Weights of a small mixture-of-experts language model, trained from scratch on English Wikipedia: 64 experts in each of 18 layers.
Below are experts of layer 4 (counted from 0) of a mixture-of-experts language model. Rows are named router (the router's row for the expert), up (a neuron's input weights, with its number) and show model dimensions 128-255. Each number is 500 + 25 x the weight over its row's rms, rounded and kept within 0 to 999. Numbers have three digits each.
Before each expert's rows: "mostly gets" lists some tokens that are sent to it at least half of the time. This comes from a sample of Wikipedia text that the model never trained on.

# expert 24
mostly gets: " kW", " ·", " Racing", " km", " Route", " hp"
router:515499475508489517504484526503485496487484495501437534509468475477507517545493537450513522446476450494504538437500546515503510495498510496470504458510469451502477484485491531479516523503535511480530503483517514511487492547536486531459499499533499519493504516499450512547499473494515524511464488539464500499465520479536518511505524497452488527509461501495564508473522481506586464459495
up0:541493528521486551503534510488522493508521472548482529514473494538508500495492516497533501532502459494511520459558505498494533468480521492526506516480527517476499468504460524515483479447567487489506512452500528500468495477539473515520502536530574491510523507504463497503483491520523504503500510469531515545507502515467499469452489467500559489494484488509555540429518515529513519500519
up1:531505516472497499515496497488480531457506511495516537501475492506548495567483497499507483468443468500526541517520523452481514466546510496476513533499476530467529504489532488531481532486493509483533496510499507501505496543558509517485510449501546502505502509538452490524493457519508556523467501483494512484460481428506491558511503502479443494495490512479511502499534507514522463489500
up2:505529457519507472478511485491509492487510500548528543463494492514465483463537493471516471487479514530516455445509507481507546481497487481512515489509515535502560501542518521467535514503507491422530486510533547527492501481540523466488514498517474467494478485505474505503487465476499476540479539492487498501488507469501495485510502470467515501479471506514542495499479468513537509505512
up3:484461461510487493530488561503526518492485485502444488524508492485518538511495467482494467491513504472496527483471501540490487497491508519485531471523485455496486533486483516500536506466498461539524527505514484481467498525506485461461529499495498472501508554486543521486482520486472564528512472519473515515528544528499494496532520537472470564484511524530532509512487511465497464487472
up4:523485467512529455492493507525535510425495483481481466490514497497477499495538505503519556507559469468518572472545533441521528488486479541529567517525518499514507533536489493525524504504531496522479539504500476508464525543478432496477494525510469498502493515496532435456517471493498503520499550498464509514492548544523502498464513490491466521487535488512505527502483506469505485483476
up5:503508510504484492495513521554507511502482469514498495530491493514514530555502502517476527473490508510451506546530468506536514457540496510480479500503519513522515497498496490505511541509494502482516517482492481486515513441546472519515499487454516527505483504512469495525469504510528507524500500499500528482467513499491528509506508568502498495520517572466487502476497507504495461532512
up6:501493513473501487476493505510471548452490509511471555504468480490497501539470504412494500468503536501487507518489525521497533485525504545482489506515428500513485526480525476481527519511513499501473489490489495511481493545522518503473470497513455500528530516485471495513531491482520499493462464552483469518490507497475543555518523493462490495556490515504536517497534553522517486505508
up7:508530507462519494511467476521520489500475484512429451510547446484499491500480466495494496513507509527504468528531494506480523498507495545524491505502479503522462506496509515527517569517505524535521536506504491485490496520528458515524479473540503493480528547467524509495507564508497531474510494513455461476529503522515490464500494517504496527503508534475499485548498492504512491503531
up8:550459511441485486486523504494517473486480502544450528536501519524512500518475497461486530469554508513515513512511559493502516496450490513469501477530454488491487515441499528494519534518472482494469483469512474462455510468480491492516467515472525443512519518507480510519529519522527531512522471496498501484462497488534513539494540509448536559534510469537474480434478502490531487509512
up9:504495483469458516471496477459510479505511529506483513516491517520489474537494493475511514501488450523479491463493533512528524493529538514533516506503472490507511504511459530489511503510510474531475521469524495520463469550507494487454509560504527497523495537493478508514504466491534495515493470482475489526478480478536518523449524460442538494535538493508501465457504499464526477500526
up10:498483519467518526521521506514533489509463462482435520457516518474498468465535516530457512497516499485516477501471481483449483490505504476517524512510555480524522451502461540498451527501496484469481521509509481500519488482505525469488508491530510494529474509545480498487481461472519461468507566519508530480489557486479536490515586433456529519491486467484567504502527500498498501477480
up11:460459497500482483476485515448472506534505544487488495476494488523519512533498511460510505487440451467524497511500507526502534471489528463518511504495456470508507494511479483484502511531484504518515489507517474492468498590513511464500500471446561535516502482536476515507506548512515492457498454488496476543501465487500480547519479497514522498538471497501541467441443528471509494483563
up12:528543464497467508551475517502486502536526487565487531462476481522530498482514489487545508532524517533512483530483454526499545475497501491563508515493482489553535505506491495491482505499469547482471513521539515488467534534531500505480477517519479475526493472474474447496499493496454486456514479490524484477528521501486472530492478475481510531544452508472535511553452527515482512521482
up13:502530494511588495507486461553483513497508474442471503524466512505497475453522508504468534481459511501493518510466505516501472525496458533505498480506532515530492500501470516489473514474508498543489499516501492532457521471539526533507480502512500489491552519532538465527499454476500556474526498486498484480458509483529488481503505515487534513505499515523509498530502492503485472517555
up14:493504485528481496526458552564531515468518490521488532469516472453515499474528471459493506447487527499517511475480517537507510453511484526523550506527450529518516498515498567506543537495455510473517513490551484501468504503538502490479496497496458485502476518536504487484470479502494511514459460535470517484528507492504519554512512508529436504499487531524505499485479486461491504501490
up15:510469476540520524496495498517539520548484486476477524490480464511512496478511513501521471499478495510478523563497509503474492462473487500488482534508490498501497542525530497525500469502515484463557516510475549518502493512497497543515472506504503461482532486488476458518511505471473493521487508520488529513478536519535527516542433520483494502540498561500543499457527525478500454456538
up16:459515488525477510481498452513508488538517486485504509487454485459494478510513479520543520468497505507441476537542532512517484497492547509494464505524534471524517494501474452509490458527487517474496550495464518527465469486471504454535492510508510515507480484541525486513534481496476502466547478483492550517521515496499512542460493437459531502484451486479483502515547563530461514551516
up17:510528476515495459531461530485525520498474529511438536462535467562534517523514456484485490483444473511481465493532490479501513445514497453499499534484482510548472497529503490513488518524483564509509471518440561482494439525512548469502509503501496472515459501506491487484532499475497509486495481532512477526505526517537519524475482536471471496475470551468490509494468472496495450517450
up18:528480500548507503488505521494522510506479497462465523471475501543504530503526514494493497487496454488534509456491505510444479505497467491487523515525511477497506480504478498517470459483519520534487498496503483478550458515510538478457473443493519495514493499534495509505514483483494528477507493532529538487510529469555533461516555460470499560516502419517483476483509492483500464478452
up19:517529506558496487544504523516487482496512462521509516511489503468498544494521487494470479476472472496475466466480513500493494558495524448510526474492461487489517468459485517456495484516489476510525499521538505486511458508498543525480468479477491532455480449496462526468498456557504495491521464479503509469493505469501488511493468496509540525512498528482485499490513532457491508511494
up20:495491501472489524479467519500477560506500475491459562528525492463480487528511520493486504496497479525535501463481521546480505491545520549477477479528511508485509529522463518495508513534498496534519492438490500508489535528552498515438506485509514469501501525497492505513528479480491497464463463526476488495526502505480495490528517484458518535514513475508528478468499503516507502512471
up21:516518469490494495536526537537515478488485481465493546539528484521469462532534501554479506520493508498545517470491459486490526510468483501541520552533541523508502506477524485476542533472529518500462528521536533520489535461475467458512507498497493492483530520495459495495488491499489530504467482468493470462503499514539558527519502485516506458517483442481492529500492466486520542543462
up22:489516483485436501543515503460508526490519516504435529493505482477510529539498501466508487485505524504478491474468485533520542529508464490503483537516518525526500504452471491482465458478510501554473492457483499493519519476550516472477447503492544490502527506500467535496490523516505513502511504502495507476527514524494500511507498532479437554503509524483492504542483520503518488500464
up23:530493460510494509503498505460484493522527530554495475448478530505518518538517517490554506480523462505510491514515509490473522499480510501501552518477456487469533478489506510474475534472477489470478510464512492503452491578506518493453521523472488480514494497477492541522471518508503483480506507474469514503493490526514492544480521446467502496557499516520533482416496478528521513474512
up24:504456518482476506516511511485466532509467483513465519481525468464533510496504508445491485463503474507520522480482534486507503483470493538488486481495446485518514529531535533537497504490507459445536481531516523492547486475510531497456485566484478503495494510523460514508505502525520528526498454526477470491507465471513510517487544535483479525527514515490568520486585514474551515458545
up25:504489480525548464506513494539521550488498555424469471486500494524508550508497478495493482478499500533533477494478479500506504461446465510499517523513495497530498488491497484483503500502526520504481455539519509501502522586520496506492455479515452548502503503520475463478499511495495508517513461505538547499519567470504491479523466495502511550506500491548503538470502436524521506485455
up26:497526476479482482484506479513497532480495490469479522486492484478517525548440522457538510492524503534508483553482563503477535470471478498486498541504484509489507492493511488483481536510446498535524491525490514496489521510539527547496500451466482472537462525505503545514514496495519553499487450509531519487522483483518473547528520499503503517500455510499528494501538524490537507484555
up27:504532489478536511466496517479514454509522510469498500497500467524498514521489514554496494502483487523493511513463459500487482506556460485455508515495486501504509509469496500471499515475483493537515505517499513518483502560475463519504558509490486544493502509503500508495505546502496471485501480489498534509508506485520476493532493511479485560450439477512511451494504464520537474526493
up28:509479513480435532552492525532502513487528486464505569514502482494525464518486527463467525474471473499544495487528496528519514450494491525567458481523465500538499517498528474514508526485483513519505489490480524507488526497525504502512482463502535470485497525526479496526528501501501533464461470505489491496453523463520523509504541515471462540533512495462494533559506523497501477489458
up29:476505478517534508509504484527529536474475466474457490480501446477493504519499504491533505518524510488506491497497513529503539531463504462444510484485478522495508539524502479512536493497490461488503545492532536498496492478507492514465508491532473490501520491502549466499501494517503493536504508501474522533491514462515524488512514481501486454504532521537524495566537479519505513495485
up30:494460447545500500517487517542503539515529531473508538513530490483478477491494481505494497469466484455520522511547501534468473462511541538505523524509487502507514540480483473541541513546553530512538515483490531491472484534540478450471542489504510500441510474476501456502500498452507528531474510471500497538473497516513542523502495548476493485509479503498496516467500501522513467510479
up31:518539478524491502531476465520524519482466480464446531507532489482482487522533491474513498474480483493469441534535535478514499492505508490479446502491467493517494486476507501486505512542451499527503504523463554486486461536525489496492512475525484476511507503482553484501515496495480493471506506524467499489501483524525470561511489505544512489505456550490530486528495501501504554505482
up32:480533532520520507496522508455497467545494479488524468509527464477472500468523479513450491505481497506505508532499491519474513533494536495533498522522472498484540501488485475516467471509480486455500506509473462534519553516508549532558441521524496526497486466452457475460467486472527509516509500483467522495483562507538513478467459455505509520522481507479555527516445563508471509509501
up33:509495490530487498441512479469475511517508502466490516505493541478522497492545514485506538511533478537481539438516535496505539518467522498502501490498491463469518459535499518480492480473522463474488532487520551509514478503529492490451516535492536516502487520534457487519472439536496500506522480490532483492496493513494507513502561474467473497552533494498563491442540521472554490469475
up34:528515469486504510530464492520507472506483455498466514540555492449539482463493487471483524455529494525479501505467567490472516467512480481503511489508502530484484539468514527487517530513500493496556515504511513516477506464527514482515524487479489466489511559522488524506498524485516525502470503487537499509476480489485499534528518526485475529462524533507487533507540487513505485493524
up35:458566483480473498473510510451503519483497501502481520495472504491509500498521513506475478486477512469495519472510503496501533501532489511479472518501483481499492494480468523477502551492514500483493509471488537555526497523479542551502536510536496465496496475470481494542505477483499487541513455524429488496452558502475532506444511510444466473555499534499524510465509456498510508521485
up36:475523482551524501474513458496495468508546473478486472480531465512471530463513494496512537494489454488511504525480544494495495537488536508519466518485487485478504498487477499458480489515477520506490510552510511490521481535498466522488560527512488533517556478536492458454527481460497493501512466491502519558489561479521478461461523465465510511492461503509567481478521470452508472504485
up37:468512512501489512482500509466478488544494467514549520471461496494534482491535504494478507525467509482499558496499455493464530476516501489527506497499510499466534477495463482504489531516468493539490494499488549531505537526534522544497525513502512522523461444503497490479450461494537520490500516457501484500489497447495520552475499480516497459532481496488548492498536486527479504515447
up38:468508492514482475542485504501518532485492514457470523499476491494533493507486485484526532426470474442479468521460504533476519509513468454519512474480493483498465502492474510491480513511542518546543498483512520505497468486503503506507532449524490490525537516538534492491508512506477533459484493488496531513536499462439528532525480555506514465494452516515522464524516470519473534489485
up39:533470516463480510472519480487479515512509528518506539545510484502523540510470513509493490439503517487545513527476584457472554474560506533522486515523473493513502522471502492517492497527509511530481475479458474475516480459521524476504481483479556516484495526509473509530475475531525491509455490501487504430468488446471531507521479527491463532504474473481450522472528478471534503516477
up40:523542494540506484490514475461498543473486491475500483553497487464529511525490522484496485520507482447531484477493485468471523518508489535454510505487512519488505477440464465491502508501512504537471545485476503513507562497497508536524490487455492491509492500479501467486509492498489524460533487437483463462532523555463488519504484548491455554522532505456496492475534508483546476505458
up41:513534497536522506551482509510491466550507533558517478498490475460478510471529466514522523513510495517518513495454502529501478510512519496489535530475538475498509550463478478509485500508501490520494531501540509522465508532469463478506466478471518525489500493503507488492486488478473507517516511460456481518509495491463496518501470462499536531481495503526529500500510518531519466490519
up42:466466487544518495491503462507514499477486532418502526525495472521478481535482472512528500503449452482456482476470520503527488491483497517493501474524480499473493542463472489513482489513533474528557508515517482479462500518533535527493526545496504485499551471514510500503515433508502513510530496490535517547467530461503510506530550490459480494489514519531543467538518478494493480484471
up43:523502483470451504546478528472512544516541512516468527494493476555509514484485521464486475483517453495519504500506493499509506510487509495509500537473464478521532512535481534463482454514472548499487507501539514510511471540531501562431492506520519484511542515493460498521552481511505514484512469483517507515464527507549515535488499496460516511575493483485534494452493495474525461496494
up44:471471528453505494476522501539483552482478492496476498490496499517497510535516514466508520500493519482511510468520515502510537458467498496488462463500488520458473431464454474500510515509514499499482472513525517478469503507502533529536484501522510499508505510496488504504501492483471502456519488515508471518509506489444503512501511484489517481522480507494468519480489477506518508534480
up45:523486481489500465461510467473530492501531535503473502547511520516519498453494505495488484486495530517469511426478542477507522485471496484531481493506497477501556482513516538437481501525538516480483470528509504530489473506497503501505476535506466474463496517493510481516497439518470538511489501500487489441475545484510483488509479500468537522524493481501505467441480456505546481498524
up46:473547470469483477491494490484525475524472479514477483504504483529484501448517523517531491462511497488496491481490513504531521489488514472553499501491520508451487504481530544510560511514465525526512497515499559518481533510539436552504468543548495517528498531481488526481480541509501556527448503509502546503464494471447453517504435480502488485539492533506532468527489414495535510521530
up47:528460475510502524449502457501479530500508546491449508530489501513530515513506517497484560461512513519509516453502544480496529504492514488501518472505473475493496533520501486455493500523524495490494475506517500508508468517493492465490516542523495503448496503512463483541506475507495482459497480497462502477471528458510510488489512506468489474534487468525523521479528449535533499461464
up48:517441484505488482483547494486535509492504502493500509489476489489475474485515533493508505515551488514525553489558511520542525490477500520495506512505500496530523496522447507487490506493501497502509505490500519536518504505503502505471517505534499516490532488519518466484498484535483544502526525548464519526504529492496512499440529460475512455498489501515564540451532485517537539492474
up49:526463506496504434461484482478485515472518517489465524506504499518544534517493518506458513511473457505502513490464484541519505508487489498481518494495508475474493502469461495472487516520542514493503488547542532491505494494504515505466493454476493501489502496480513466477553513485474508537497452487455465519498530476513517477518517484432524514522497462482493463448530493535523523492469
up50:546539489522461480493512505520511512485523528453483509502486524487484517511521464505500517472522502475487492478530470536459496512513485521491510487476492522521523435453449506477541543533530534501483497475490520447484486525464510472488488454548472541460524508461475462476493489512494485517477480492495517479494542496506494506521546532472497519514457505516491493462516450528513512537496
up51:521493504501472505482499476440478551482515519518479506475495508486531509491462510483520484454489545481484489541489558515478565480489514495531502492475517531522544503539524524472542535511544489434492521528499523484460530520478493492497458460493461442493519451496457489519484508522493505526462508476504534496512511486461479531476518485422512482545433514503546515496520509500520478509523